From a checkpoint of a small mixture-of-experts model trained on Wikipedia.
Size: 11 layers, vocabulary 2048, 26.1M parameters.
Experts: 192 SwiGLU neurons an expert, 1 pick a token, a softmax router.
Training: a variant of SOAP for the experts, 527M tokens.
Below are experts of layer 8 (counted from 0) of a mixture-of-experts language model. Rows are named gate (a neuron's input weights, with its number), up (a neuron's input weights, with its number) and show model dimensions 0-159. Each number is 500 + 50 x the weight over its row's rms, rounded and kept within 0 to 999. Numbers have three digits each.
Before each expert's rows: a language model's description of what the expert responds to. This comes from a sample of Wikipedia text that the model never trained on.

# expert 6
Description: Inner syllables like it/en
gate1:479448354462477417558515446561578450491418526400584494602494563580487435508494469525513501515480540529521459481478506580478520482566488574560432470505464466526479513520610454472595504403495435455473496468418559531548432511532452570481543510633475508405478482535422473517490530529545469597544498437436487455404570571517448603545460583430508555511510526527556522597505493532519516522525555461570473487461479478456523494482492540407496432524437465537478514456503531477558522393504527
up1:451532455504454524529518612592412472464464478524405510544533593516453473476556467490515398467449455516572567570539564547448630485440458500471484438499448545558589571440509526450542487449569497491521474537573570569519520472476522430436468574502521572406436532457514559498610512488512560464534494508545414484588454500532518533502431500599450562479532455532500586474497427518405374514447519495467504473448482470559518462546505577558467512474530476477468544521543492496475545455370519
gate2:488559474573497478394476519521536489419506435481474529456453533496491550608504430506537459499438505454435571532482553488446460447469436549488494480451579474510492580541506434501449519490539450515429520485559485474480508707568429518415524492554494481532432521505371436514543583515420432479478528567440533463489561476538556535475565611524452493519568413480465502420462463478470497457430544541518511545442401505476446460492493573370548520496472484530499499520494570480433483507522386
up2:486458538543441558558485531553528484442473451489384466510448498510469469391473502505485538505487511510495468498470497474432371517515412480487548476581485512478466501575356520622506460534465441481498536529479433507480564577567558535521401398560486523511483540472500505567606582560480536537488555522501552501508524377462372519403513444455494419445512473528532588529525443579479491440454486568501523499388457540436428447473537421557434520530492537522467455445489466422519490552495512
gate3:579440527505512499469435439444469502568561448486447466461440555520547483481447518547521444520514510495531547434449436472500478457457516544467514496427567411433532434515438528473453498578503413528515483597489450420523432478566690510516441410494588597507476450496445496563493429516465461484494526518548502452481478475530581528524507604521472540472430463471395339523507561528498450508487464404480558473513543569473507425484448492525582576448506500497511514476463513381551495448557475
up3:560464474470537551368466446456551592491521556410430506489469412465512556493592506478467473617489474478534447444430491600430448524574529495488520496532494439387444461616469442546570507542545535564478537521545482494516486527492507503458496450514430583532529444501532476493490482406508450559550492563500404503516453555470569490448475520530537589462582492538505457591514457402477577461411424507532526561484488534406539478479507594535549524532441464385494456599488502468489526444480507
gate4:538487576503433482534629506523502450414584427363564549478525487454511488582503494490513562492459491540608545575527456516459496510512490407543521553556601538494472597542523540477487423507459523522486413432475525476490602515609608527483484488558583423495537517524475579463544471573459521478473553480475470423483427467515519583466503533469461562513517511441581482534481483560585506422529501414513487483397427531512481471521535543446534528482550489557480531517422541423379558531526499
up4:525541487590534548506474474464480447453476382514451601442521526580532541494550491478480446419580481478541446532580504456488552491501602583445524450537545481487520560478568493491453617525519455464541442582433503556505472517487448479410480488490544515477552528504600478592418525485446524455564458546531430513575398492419429549495488540538540479609574556551513477482413527491427551557431497467520534502457456581486522508483587425567580478541545479409504474469484516530571455483555400
gate5:573461529525529425425488488481459521571519455355601504459537515550523594467426527574426417445472493562509441424546462461461430426433450495533492447485467401490480565497561468484508406531530549465470561523563451533508507498585495480475480495434412444457501475489321496516435509470457455550436473501465553487572421570517476451526504507568534600450433505470470430484510502540415481470586453494502512390534527461472520500437544529522442520496510562555497530464442432567482531489428515
up5:442502498542541393445524575560496485478437507552461495535424576412465479504392486543478473502483548430478503482417571428465505431483465463474479448496489510424479528483410517537447454473470560554446536524441530521526467499516549475466524473530502446543455481450440439501575422520395395565450550475482433529562495467532514386482422559574408645500476481444419478499432515527423474466448428503528406522515498372568495561504502522462528470449513427499488419520533590420505456528476484
gate6:472557458418590419457451606493523512423487615534479489431436459528430457482512523460568514508540356478408477520524507536486533461476478458497496537551492390551490516483457458478434494515515392484502491487559530454504505566559483437501509427474487518404441437486536525451422480552548499426541528533550463402512541537548424489535474536367467478496497439463550547555431561535500456436496546527579508487390485523461507631545428431496444499538482575537508470537549473427467508421441530
up6:555460489509512509436472502470603488602465503474571497562539527417468513518509455602536529462548509492527528455437423457366499474468449559473515506532497404493578480589485534523537417504571505506526446490522518566524593451479406533586538461467354542571465436543450530475515474428504531450437581548433591500502550484536477506542591517554371511500477458522459521490505533433533477483435437507474490569467458536563389527481442543491612529506499503458458456517570530555527575528565547
gate7:459534496542532466416467550490564484583467456556526471527440506468603474552510521532480468421497444492497475548557499596498412474381569516460521588502444451460585609509521511487554567533472489573502468402500457449515411491509499586430481544469513529588618478545539520535449504429467530523468536492530601596451549484520427385555477436473485460570500553524485477553486505536533484537562513508553511528497421509474552568573475424481508560561451538454482540555474369541546512608473507
up7:514440461473458520487454525446588634498515510577505495487570565520501428542573600500584576471495429484551503447491543482522488536462485426489495553441411501557383517524469451481451486515511536535487563492467413439525493504538539543501533476477554467529560506484463436502496485486412477504483579575557484525605451455426593541467554539587406459477459506456463523541529528530434349529535487441471495536494423488547504537522477652539467442464461502421507454502505478655446517453488480
gate8:593553565451494439462435518436467528536484512593363503509515397463478397521553474487471501487458532516530522516409468490429475431499568478589504565510493543550457573429541558468496546489600501496456539471564495439411516439467520483553522444432498445427563493601498497463607475537542505400497486506540505575360498554501508594535496582568506520507468470439492540547484405480537387459530477495495483560458447606507531503542557449465527481469494476529527542436450522467481528495397549
up8:467497543552477579481490501518554523508481491575541435571475528511473539456513514528441579423511612520502462431456497495424469517491538513322461528522492511482564603499509616549515485450509507478525471557476467475446553382521446554525484568461486476399447514560439536563410562541403600496457585494471451419523475483543536552458591490463480463540537439445502493447486574546509549496537584507547573570434512474563458468443569544474480512503539495595545523450391548502509473540570536
gate9:513581517435514476473414474446475462475514457529524433424475472556477460579522489521472468511440508524581522499493497403484570494506523517452512518439475591485561633447413486437470505581479495554405496513418398516497473497513555507582515437453514462487523525494553453498509514517448456486483554503438512602492438599472499539487464475555524530546520427518459400536360506582515530600516401533471466426505389511527536512509532370484531486467589507396498434424558554526436566529508489
up9:485455495477492567455487490440536423499493455488463500444528405498498471541521513403502437472393508483408551487417444540497438482436583592549469468419552506560492533504489521474418485486424468551473461482492461507500488469552533516480566597470442557593495593552460491516487435460535555477493514539431505510536622556500458542484421590536435550467430558507470648544518465441493528531526450542530471532521344511485503373447502466613456560473478475546448540478480468556472475524417471
gate10:521477484507463418439549473489518545386488532564504520479455524393376460501475470426502480512518506488490490460486442451552433491389523417531538592469458514543432568542538551480436490564475502454505507444460590493508510566515443562484533511487493498587503526538576474458468510555491498544450439494532421464546619462513448519579505612453386544553446445445685538472496442492511392535421579447505492509458521539520465480475399533517564539475464487516531496465471480460512450497496599
up10:515485494531424603487512481509527443467511480409523416503452489527493451498603490528515517541437577441477535485461561540461496466438430527553541490598535520425581541556561425490486492482612495600554568533412381474544555581418481438610503474490527435558487459465495481481472517552518501528602598521552596485517515507564464445465495584494452545465432515502466491525565596457516553508460451452528473491506493468443459496515491496512576505496501492562515457538542395446437595532628552
gate11:504561557516568477511478456453463511530599433564478488510547514480507420433469450501522410457490532455504541539464564405465616493508521572518598453377614473466506464491422480429408520586448493522448507467627517480429567514511523540488523481473529538509539558532534492432489541570536620517537526482522585470530566529527462458517565576376438580570531481472514475534452488446514568457465441468528533505492496571482421463521533539454457594497482515497490482411559500474508483483491364
up11:572495535525496480521542513465453553630509517407608512516553515511491497541480542579437532515442516524573389463412480551489543540421476551471445505511409573463496490536476373566451465539518493448486495480533521513441426499599563548442502394485514462486441555539585503584468552451500511429436515450548515562524507462515482531421534469457504523489568448496408539434562487586481481465529531469461580488426421532472509426490553553528532435548502464457511547438465464629448527411464431
gate12:472580560433474419482549459437515480656379527523469504509547519454514545466541567506523508452438427560551412524505525493422530476546452502467581470426533454533505504488498535580558522453443420458470493433447622446409563551540467558554504550500471504483455601495553593561510456593521572415521568530452429497496494527534492459478533580517451447570529496524607504535503453405465491563474496548548463463515525531619500531506435500468534575544472441536492462510534443458572537509491490
up12:555435507520497471533425522444509529514471509550516622527499549477485468526538494516402601524402391490540515466642484520518497476488568549549480521498531448464414500577538533581565486490499511478452521538514377460527474520507493521478536448455496468534539491390462510564542517490467495510536565477449541541513421447477507533464346470438520479511537431491547570403509550477543456519547501509501566576398528368526625526546486489514540551600477505489514455460431550534476374516478460
gate13:416570455466472472485406499516474506497448477505562470438440457429461487523457506511448477391475475482456518459440554484409562506517526459477493552413523534573553509466516497523487498431482493481446540510540464457479427418418433543521565510468501510524407519577498541458577478506546497542520592492429395591428490432540460531500452483493326491524601564513444471551390455519485418428507510443503584498533473476536561431490498537561409529457506561589495563415475519512469528487401452
up13:492495480479520565539446482517449442470467453584442476362516574548567569464422576445467549633486526484475615479505447510519489458407492434553542458569585466424470531448526461390418511455489474550553488495578527508406568501547496610453564580496493542508525473533445425494461527501497524525563460511477545501492448540479439506506529494403512467533505465537567455492600577455498488585453505513471438541519486496573420378518485519486540552456525478533473476421571485536468551497454410
gate14:550518445492511532479526498452456601452459499486478477533447521497525456478580465564502450596656582495533551532570480576537521480518496514435552542479482500480531452453423570562492542552405460517613545449506414551546478394404447521453484553390464459606506446474513500491505479472487541554517437504547484482526555439520475496520390566459551465412587483525402446554468493431464590445485509467496443472518489525503486597483422460485419520473541543566479457521529486473383487517516573
up14:493506449486495502547469518428505541584557542447443566500482508523525489567499417565405529537504454478562574459532500444447514519548515363456505496448551440593561448542461533412452440626478561526452523451466567442479475445549487462505485521530535425468414545469501391407401513522480533567510454515558554492607480500534432479525503460463481519493509491586469474540466365480440519462475480477499576484581547443485485492541522555551529578480447594420548553547487572566463426475549459

# expert 25
Description: Line breaks and section starts
gate1:496538521467477503482472500430460550428575588471454499498463508505569487512445508562511442558483539507464471588525547503534501530618522544492480532583490530514496465522527511465500579569499509469525477625441465557430459569629535501507553575563470413546424565535536456478512471490418550508475600470502455567366473545485480606523511460556525514562434504493607536574531483485532446476561424563438563523555581460426436471514466509496568421444523599451509566543587522462469493503578504
up1:421522471411489438508504534459472495588517547540515566454501436467524549545475547390417502513502315405470533371438516360566472535540462480481510539540518527532551504556514489532560468474561528574541478492434484424483500468537439552550550445500524462418476512509494447482507559523597422551549490495502493543625470566540478446521548611454489493560534541581511544469507449557501494518461459512501463384467558482507539588481578507503480459468464530470504519572515539473517535389464517
gate2:506519454527508500481476527508557479536496524573461562606476570449474473414523473467535557437614423540540477465462536500496545519561475502477513448426450530525472555507431463551493531482408555448558467493478486466529451509463530581392505599603541518563488514489530565536431463360492501540445500414468479378461508504428402466484422487509559445558553483396494504612499439502543503508474412478612505429522512594591588492478441411538492602453487489531500493474502504469520517513504489
up2:521486575404520502539428523490529438516406496503501510428336516443483464468408552535579523388415479493517426415536497523498442539457512471510523563425533538490486450541475555475479522460503446501525537541646509350530576549535579488500539537567480514512466558502612496424493584506401491532468465542556494491425548484470603545559553532479526534494528538467500541571522413509476472476437451537597505459435480501567427489474463482445510445450415557461473484500498512528544455460492495
gate3:542554464508519530505580453468526531454461487472460431454595488476546442527457465513490498410528535448469522536553509638498420499528488494568549430487461451538539429519455601423441595530465510503457431455459535560470506504515443489475493534532530485408436539422443483489495500488529429478528464474562498434556454430547456478522408609474582419534553488446496479541459432483503531532472477515452472481492526458516594467505463625413538531404467555485395571484524497520596450430606395
up3:487489408445520505646477509443447554466499499512497482457497504425506423525418471423514509387380523545495533497603466567599496466591501465437454481514529627479481412522526518471459505479467490557572474424525525461483519435552441567520539471451557439542511480506482541564514506526464444533474463500423519495488450588512518534440425560461588406465453630513539488523595530439533471566580468499494511512407443492485609468437536503510524496463523469584517498550425546542427508476471517
gate4:593560461529466489471482523528596534467431503488433516424578432547503489386499634519436491531533502433547554537426422522505522505496465548561582486441511521502490430487484414441525537588501479501475472615464467480553504535592502530489569455513458514382482500468488552502573539480543525579439526574495503540521563523557532591511477451415547462454499507532466448399473513546497504507450469493587477450558526571437474516533481506391492508560519506642382507496605443538475521493534467
up4:537477515622505510430520586471518546558557420492454544485409591412529502446538416495542538522466442446570462519510423494596489506513460568461473530458443571482515468565494465504502576499441506555511542464528483511423567456471475456470457562550524512509601588436498579508510470539462506543510461571494518565589466436459510474438491435529531576381544546426438463501477530554490544450498518558400470532509480461536606425571476440544503543533480530460487505446429599441542406482493396
gate5:464533503466520482557467511427469414483428459613544522519450507396377574519586535532512497497519471498507499462492524476526450504602438447645503593588437543510545592512445500525438565454485488477489484522521558537489418467485477589451548469439607493496434530491475558480535491555489549533491516590555548415542493596514525495513470548497462446544568546513509564499486413497452483426459514620469468451442496544493599465556474512579562542597425482423451452492481485512463547468558497
up5:515476536457543466517407530439560483430458423601506455536512484391406574495470474536503576499428488462587408503445526519596491531469500509421478430416539521525512539446449522576487389515482567413545458509505512453520484513582572450476461433553455457484458521579423485493482457503519460508556485470515461497446463504456423407443530474534514520501472564475447396534517515507480503533561425461565563532375525552536462575460532549449516450477474488500443497451561554479376416393462517
gate6:572429455472470564518564521433492594508558510389588559462562509519513444566484522532498556516493552545534496557392537570473505463502521475348493500481487543522443446493469539402460435536580542507543552383540481461467533458485562464518470454535510460519549450539520539423434507521459517526508450554499566454495520401517477517531451531599496497537479434656517513599403522487509511466558573508516612457523373429458450505454497572546501533470497514447485516525517571421503544486519500
up6:509464486432508545451524473522550507494497514519530547429503545569504509534451544433497524523518642665553454569519493517489568557446456480441494454532399416508455526484508501458438457528520448482487499412520469495458576520470451516577568453562544525508535430575553592564503625570595512435473483482555458473481561533642524521538450513415518499489481551587550537517573628546546485490465521429534502490446497525465473527506451469473550348525538497508517473476475481475506460549585520
gate7:475496485392398622506495512545537507535493480541513532440525496452472535546454444490504580589426399424491612490527522436447477523527546493558478467438441508474445464446542559460510576399511441543450611477468487501530514521418383488458510469496459448518502454599498513357435479558506539479493554429433592405478512530464525543457433521494470533511548472542501480527562489485473482530513498523535535536456465464555557439386460521479538436599553504389551472502453521410503535485540462
up7:481460422498492470471453539436493602478442547458541408491513536517422465456549526528522509461435479608474530481590454597520570531523535458456536506459478551466427434404388523498597476603506577510507493516482476515491428417436479530496511470572494494435508479538552448543519457472468537511621551502437433581528433408392518541452450436531526516539424490492516411526467464570503467508536496467369572502475535425408503565576550483508568422526533538530476500489547511539484491460459431
gate8:421529527534549580495472524450541540560449467461536511501505433527535395472390479539486506590518482553491575484551519486434548505467506545427490431490576514496440521558511478529452457558540544426476526533481451484570463482541418495529541476441516496498588569473449519548427459504382571433478599516493467423479388463623496524480474544518463467619458434567458411475400474445532552521502640525524444448539471531558570478483477559550517546549579481483474458514485554444471549424464530
up8:485420522505391522431547485431536472480532496449523485433557398523442468566466526536495510529463508466560493440498600555517548405462474488493457562586449487526427530521493545434442375512519472375379547537559486418576520554542474515447518541429408525548497509526509547451515514570446543480495528449549489479472599432421593443457492533467500564469433483535521530495484485506507499418489472510546488478454464477458410495498572533691499491525473538490431524524492493562407542461463508
gate9:515530415597434569476428587479526479577514513499478588527532417527474528547444590580492508455513556546409451483398527466457419444415531512455473457506466564452438497531495515402444468455434461561496539514490495452496499617497479522526562431492531590495509422544604539451481452525531577441504413538484530530478490556417491504484518469473512519459432446557570543456446474480635468451453487542529501473475509510471536542482498468472570452543429519589577500440620457537577518445526548
up9:591496493539458581463515540449417446478499561485484479519471512451497490520505453587521528508510470478411491394562578541554511488460464527463541476563484578506520584419396443480525450576486515496408496549519472445518487542495526470550534475472547534528471567540472484442466616488483516506457466422430555468474570512542664481384484498453525412534479482418556505453485600520451570558510528547506581503589523524540516546523478501491622571533465521457547509466375564477547417490576473
gate10:395492434555525520462472533506459517494486405539431477523509555515493572555428499547603483517541443480479548609512502635479521437504536512438482515509467598507392483537458563505506491433545552556465485511414537483530404531532539490479480517545495558567538485405441501474539453454544542589457466493549451474547455525482398511543547492485531502463404461495519485531502549412509500480449475458487553507567506422496485393487504490480463505520408527611383512456553525695514536499552498
up10:503513455428447525487500439474454587461453441416476580467509462535543513445542453535503473569533466509528510514422508465504486469411474458551502528558460587528551603391597413499537496497503372542553461497578515509493586480520440446415424459490488606517485447485367417519533410530483538495511577523477484521518487452481489510469414515498516520390458469512487485487505400442472543409626550426529485448415521512437458493541571513534422459473473519481502519497491418510452463442583491
gate11:439590445529493490518494471411464449529440513384445567433426407551452515502499458371428583453504474456519550439442447582456565513545555416465508431460535520470507455510410528474480499417512579531527430511614462520425481499545425491457582420482504507522599461555415490347540496452479550509500468496521464554497495451505478540481560542465470473480475543525467589518551588563536522528540461466463513498442544459527430543517536483489461530474608525527567516446525466560521512413534517
up11:569571567594498593515499486492505508444498575607577563577527497462498501617521519536524420536537487462508548466624519516524433377472520452547528549563510434425481510469526472482535492532398476423444506474370572496515575481592460450466390514393493494592557477532546513522515518566503470481537423492438411500441476432493489494410461585542398528452523429432500443475447495485399532537526468467451479481518446525467507444456476481486522510456559502542512481433528491467510481539514467
gate12:535490516551506471549551503472559489447642532510430514438553454448444508461492458462436505408481602516526434465586566460473417540490456488577560561496538527470487423381437501408483540478489528505555542554469524538481508586580481450471572463513524459463494520438538529493493509442451571503487536454516549643541584468514497496595512486452540580536531493543547452505543448498319479530462428506542508543510541560479445494495505507494494461503586536491566466392605527556536487464476428
up12:427632580469509482457478561493460508477394570514563499447557532547510498548547531420631499467510424405472504442551389420447516518471545454438491463476488532500503473522603488394552496445536513520495566460531428428483461517566507476545472538516443546485508473476458504485558519502522468503529551537485565604557492461587474496478561480556538562536544540521517430568557527500488533570433511503481495485526459569541610546560577483520463466515432519434532471523508358570514569513511373
gate13:498500552607516600541410476484534574506516537544467467514453491543440403485452511506472458523543499566495531427535493515494492485437476491539467566465606511469577541541489470489524415523516508481425417435462490468579478444611521462512511436440430465321536466507445561414572495537567546480515521424491472509504480491477510457506486510513533504566502459464527456492480491551491477516541523515519494622499433478407477366441506475528497492504526626519521408483387602492429455461601542
up13:540466488496549548474557440573549520475542501462396547481521518510558456504524589446519455532546471502535622535680457589485487487440502536516577444458497462509495500423519460453420584489569583542465532577429552516566496550458570489456499480451523458454500496478510487507515525479499472582393434451516540467485479476388555457517467429540386536483486421460473533520438450517506514492586518468414475545436554390502410555437480487414430392549514498459521483539511478497503417538513502
gate14:457534516510480480565521525456561493384524389519531514514581532572501480442572552477590540432564461489395434474535516390597480505466561484444502538462532596468523503530489554450485472513489469508564495462494437507477401510486462425450608558448515530524484560427491534613506463526566523484525520504528527424429542497461565469539446570605550527500520509537527544518485482424487451510421492528537542481461528425462514510489429500598486444563447394616546573403484478413571479472482476
up14:421443610520543477578509499504515494557471484524491476492525534536546445645607586454472531522432559496590552508481553486536540534486519560443503483585565513480489490525616511502460521458563482403451551522468533543500503556497456554527460459501514414502431516516442548493383537568462472457444430527511481508504494440501599456545540573538463452515437405546511546507531479512569423490477488426405492485467443515450642502524636478460524528554486542473591583525471551555475566511544509

# expert 5
Description: Auxiliaries and light prepositions
gate0:457596406584488531507546469467476486480651498496439490483423470391471431519578566567417450571571466516451512500498508526573522464553498436425537498503587487544464501555433525454567580448443520465478486486443497453527480511475484416475475503475561530506524487493572481467564519443456549483432550536530495510483487479469537464446622536529563489540521475559613609529499477454505447491458480574575571503500462487513611449417420470509481530536565437459488472525427567521388586504428521
up0:469513524555459509474531552463424452464561451628435595503496531531558432456550495437525537497465502500487453536496542567482514493517430475541642462536464538509507493595508507488508512498514557494426454504521469504536507517474430481604500479464455393452581514446486601509553549512518498521447483489590454573528473386553462485480531454435509542416530390535492568495513549541428531483518520562571504562509530575421496520528480563546463634488547496506470387539539589561541450446454624
gate1:521555476517516505526498445512500582534555427462559549512494577488540614471480425566419519453474556473526437516597491466511511536525511482492483505468489568512581498572401483551528513476469467468507520563536517575468571448532563433493408558572499496484463519548510501537484483475463490509451413470428508380483515459536417514434493559499550446559509520386425531500521447455550555370563526544411462450515553575471443493449519515483473478514398522549568398382412606535464464512467576
up1:527501450559398464442466499430443517447524475519510555552560397530372493501576461415480438542528525528597580598477500522580512524554409515513469460455507490519449454523480499531420516564619459483358506419510473425534453486514589505509572504489449449486523621432494505499514502524538541517540574517519527471432579559426485457515508433473493501494468455489470600503527472564474488493481577432565440470405505496486474504528431467560513441454436541553503482574477492420446514510452398
gate2:392625465507517503513570462587482526488402536396486518493546452480493495491554577609477485552504480541514488498570532501448497501526473458588566480475444547505531496559475419594453475560492420534456535400553522481570449497496481499485392614471535387618564564457487548378502474531413453508500520470473489528456466521547502498469604471520466567542526479619492544528579512571542477528563439448488500451457515523461473419498501546419454489511544431429541474510510462517533559490538528
up2:493581454550538621446514451535500497457578509469485528445503434455504525431495523464445556494586503453580511456500479548467531464578452555513523470408589435427438553567450532461506624436429517517504534492544469490483524448555317516527459568462563534506563534417512484429530530545474439452554473498462566435596609541511419516493486490496515473568470508451544609472496562483507579585446474571445521457498541395511507472476468514433518553540522411494486541496498497494546559523470537
gate3:393495530587436445515434554553457422513513540487471503580508548585516594562550484564364469518522614548485537527412532502464520576548494477427538495445475493520430494505497461524534515490434413530478469575465417509543527519564513522492489584561434488550509555386555513489451530462479492498558457555452492584457505461476516504542536454459565524513544524470479465576463519438491417488471566537426547505571549408438409556534531626555420526459490481473548499464483580583489506418532544
up3:387546455494480453572448524399459511557510477489472546569455549488515587426451551556587561452468520453530533558513489382424435432485467481508522460553524448435475538494469533539536466505499459519543466508498406436518441551525540437494529468534501509491502566514481514499475498503482460502438474568561553448406508518521589494494468476485449555451617415548570395559524485542498514507557525418441393495555470460416397566481488537537468492537462387472463409576519590508562537431514587
gate4:630416490497485583512528483485526442590541478409500553546535494449455535469456510607446400432511493482504443472498497525452432502511432513514516678474496542506411503463507480466559434492592499584483572554568534514543389529477463387480491461496459515521408462495498544538525495590494447446480477422443431479511580527508489511551547491531512516501563542592521467439464520527513537497541532415480421581485552531380501467544472543499548474512527491525442491564621539516468461490587489
up4:494544554469406537561473522540550515442551473453522505553483564513496486575445466373502588531478592443538480478472445515475458550531456470397508541486524541508467599551461545452509461568519455541500523593613421502422603496531410604560520566472547541506531474428413468487465571496517489447422460475478489470578549537531474457518473550438577519538535533598498503500478399505529452587651427447509479506565500481481521539489484520502522483493550501580483597408491482485514485589515503
gate5:491486560455454560514555547487434379553579554597547477589534487526407467476510556600512496449471542603432478575431450510560535495532553481544550501481597517434438454482467484500597525421490557558532473558502504593468510503482560553534505500478498503506556526453500528480483528555434543524502489516490483513541509449498488474475566522575484376511515527408373505482507445558432527511452570603464449469552485508486698476431522550446499486489492535456533497443448507554514588468537462
up5:516441477465421439564550479566485547518436564454515562440548554474456531459594428534496503546533526475408328510443397451504422502540460633590490514500419529395549497497488481497461541486455504531479467462533467528545487476479429446586406522529411543430509507552546453449470456484529468511538506518552502509470438524458633557581430454502495541433512457487435411458443553525530464451453491518518547482486505579459518497497524505415495491462631544438506490498484480463483409491478436
gate6:479433526504604509505534497508566591531477542508600500463479547413450509469479522509494576479372556485576501447549587540465451518597451486440468503483474552466555495509456488487497526472484458529452615452431492534514511586441470412542507509518516495573515519514580521471551519566491485452537493459455518513546509301412567490498579561537524416497453432508521458407486566535477488500497487459564568546560422494498596502504448446413583526512587528472534617462521509478551457544496495
up6:500537513553471493552480601525524408487553506443446484493420503455465525472504499564371576512476576419532505530493496505434500515466512549519574528432508523455495453559448513499455490473517446505461496528462514450487451546486558431593501526545518475465467419545506630481450520453481525516519522539450511503572499564541458453614531528537537520633434521454482543509531494489399469608489507552526474468514462415499389382442563489590510523387490523613527514501573471413508598488396489
gate7:492537405543498534471413467510646458415565463458515467548446605525517473518502353435446456473507478545598442522528486530431531454497438535480457511461437554519454562577474520514502466488471483487489477490510528468513543498453573499505501402513474421484454464455612533482507491498517477605492518483521571450446481515482380439490462534497507481587411571631560491430479445436476510497525445510560493413467445495377560515535555469484540533577457484485467420575480543481449549470570534
up7:591538550597514542568481501609420520489561543530525474443514425614557501441388430463575464472464544564560496565414528524468497521506561481497488513540628548506542459466473428478571592453496547520561457535536569583515494487466535539402533503584536496520502467460516477433509467479571482508524507528501410555490509595438501588481493591562465574528443528534577488376592518453461556549500467519508495485473431426497513454596543494486474498539542464462550536514528457546537469497469408
gate8:492461504573456561529424444494565516470527495553484558430612472441476556576399374515464481506594601595530520558536443553563486557527553550500533555443470589489420514392444511461431520430550501482481561470514446484524459527516482571485479517472409462496527497459549532511528503530474468499595460485378494527497507549482504582502524533492472483514466406438438555429366527452473560533486541509484448485511526446570515533610517572493434488453469478500442501574418488559561509469565444
up8:486445403479508543495583475445534527522491483551539570511461508516479453504382484482400437430566488501519484405503518468488415588534512466500487529541469533550479415446535495531450481525448451562419420498522413517532506451524546585476563465492427559467425471510533520517458488451559534439554499464536529512424539567395522421567507457483483559427475473452411473438532455438584367544471506439453489546480558474509477604513391517455512447487422527508462540555413501412459503427422547
gate9:528608541491508484589411475511478529501529417466472436531564513444467473485494412574513424449530523457549546565462555505559604463421546401477494529500486397487414475542471466586422528444534498509512499415490595494466351524452574500475502413543593517495426546512448517553541477458494467538505532443498471533535466473487561582485556530466542546576532630489472551551454516598512413553551464560528517488528474505467532412567510489472566452591496518531435435525527575498495473510539480
up9:421601527492515528472448519488500439460540505464467439504445499485556455499420388495624451498456506543465499504380495491384488411524583355476496585510552496429378415456514468483508561452512468490544558546511490528497465503485464492499570457472480477469507458528547532527561457521443486517572500537542554416527548439504527503486600427546458569541447540569414446432489509485550502546493587521546463546416465558520532543597479493515550542397555453540518457485522570489494420493437433
gate10:490604438521475544449545530466449510405594454466600523445534491538482533488495570460519507538547497488412529583496518505450542399588510578502556600481501469465434554629543554580468513489486611496510506503568498506415562480437456524471487550521409423420519471529543478474493534394502533520480478503531440451403455502470511534446416516449455524443441511466471468513541467536505414423548551489566467526453614454513459588500460502485493580495436548456429478518512471391460535575476472
up10:598472513539534514462453494544523493531487430580551536509440486517473478557551496495449525422556506497517457503526535456482513524473482510503524512588432470625507517383454500534486575560474449467483462526524474524625445475504550587463491516523520548497420480488497484488530431436534524395461405495454471465475595509541405365457493552491494459435547438544526515496507510430559476518508364433415548528612474482460584413477452589616551528510548540457509440501500541513462624495513461
gate11:389496554547455450456497483503506499510375498500500433548543518520511547530493441442547538544526520415454505495559513479462527510471486484574488425479462413458491501562442401558472459453511402565445516508420581537509469539516479597466439562521428456561563421459472462557527487530420489520435460464484535530554429511445502479513564458424437545571523470472607465610531454600420509503525499534590510524490505465528490475457433442392578618491516477495446498599565467607455479486472497
up11:527470455518559480488516488586549427483511571474493539481507571563399492598510516524494628535513544489510437404569481502543418589543559466560529415481574500467425488485600443491480467426479565571469461491511522501526536499525441499517506506513403481471548464448548405468423545561430516397454452490456434458565547436540519488527534518504504461471498440402387559506388495463507506434557470501523500519436497545486476500513462518508485493513551448585370449535514497543637459436517435
gate12:519460549531497521610511489483538529616537370568494476569454488509441586566505433508468453433551473529427466499475537590505504518488583493550510482525578614514520469410475556535469512465621505467450535587396468454513418512495488456478499471489478449490455482526478412513464509451502454430445546417488434411429445551582499523503461539518549476490561477530605319506490553501542475518503525517519473553593501532478426584539533470452450520546485484592550514505539519520555528522549525
up12:505538495504580651460538571509437478546472507475622471603521451432545562482532469533464502437530513485580527434516486504503591567504418560499544555497518518465509475575419542551435512531430588556527505491537471453504526513510533448488483566489464613509422533396579506409512523541521469534495549488474386594594543470562464533549496568483478577458431506476443587478570499445479501557438516481441571489454540482575554481541633543497499489481478518426545489531509578512475474551449482
gate13:441491450467573528556452502449521530504499514464485442436572517511460490482543552447490457548512465559558476518497467554432431429615478491486457583500531567565554450436523510613605512429498559425466522571424565504500492561428455475479547472409475569533487480501467487543536473437522528472548537511586478554490471354546481408463396482481492566500525385495485552552497390534503478578506563450538548478552451540417506530520503476497434591446522534513524594549446384496535454458481534
up13:539497534485442488481432563561446549508579491531525500516524463476532596475554521492540510602596513474520588436484520524558520440572509538497557530437516562526562469461492548551452508530460523520554515579496609473475473476571475563496507479522447472510400548586436490487566535546540517539512452400447439547497490591514436409462481640557513517573515528552482465484402413479493467585473543535521503486501447488466458464495588413582536510417455541549437509531503465403621542492430409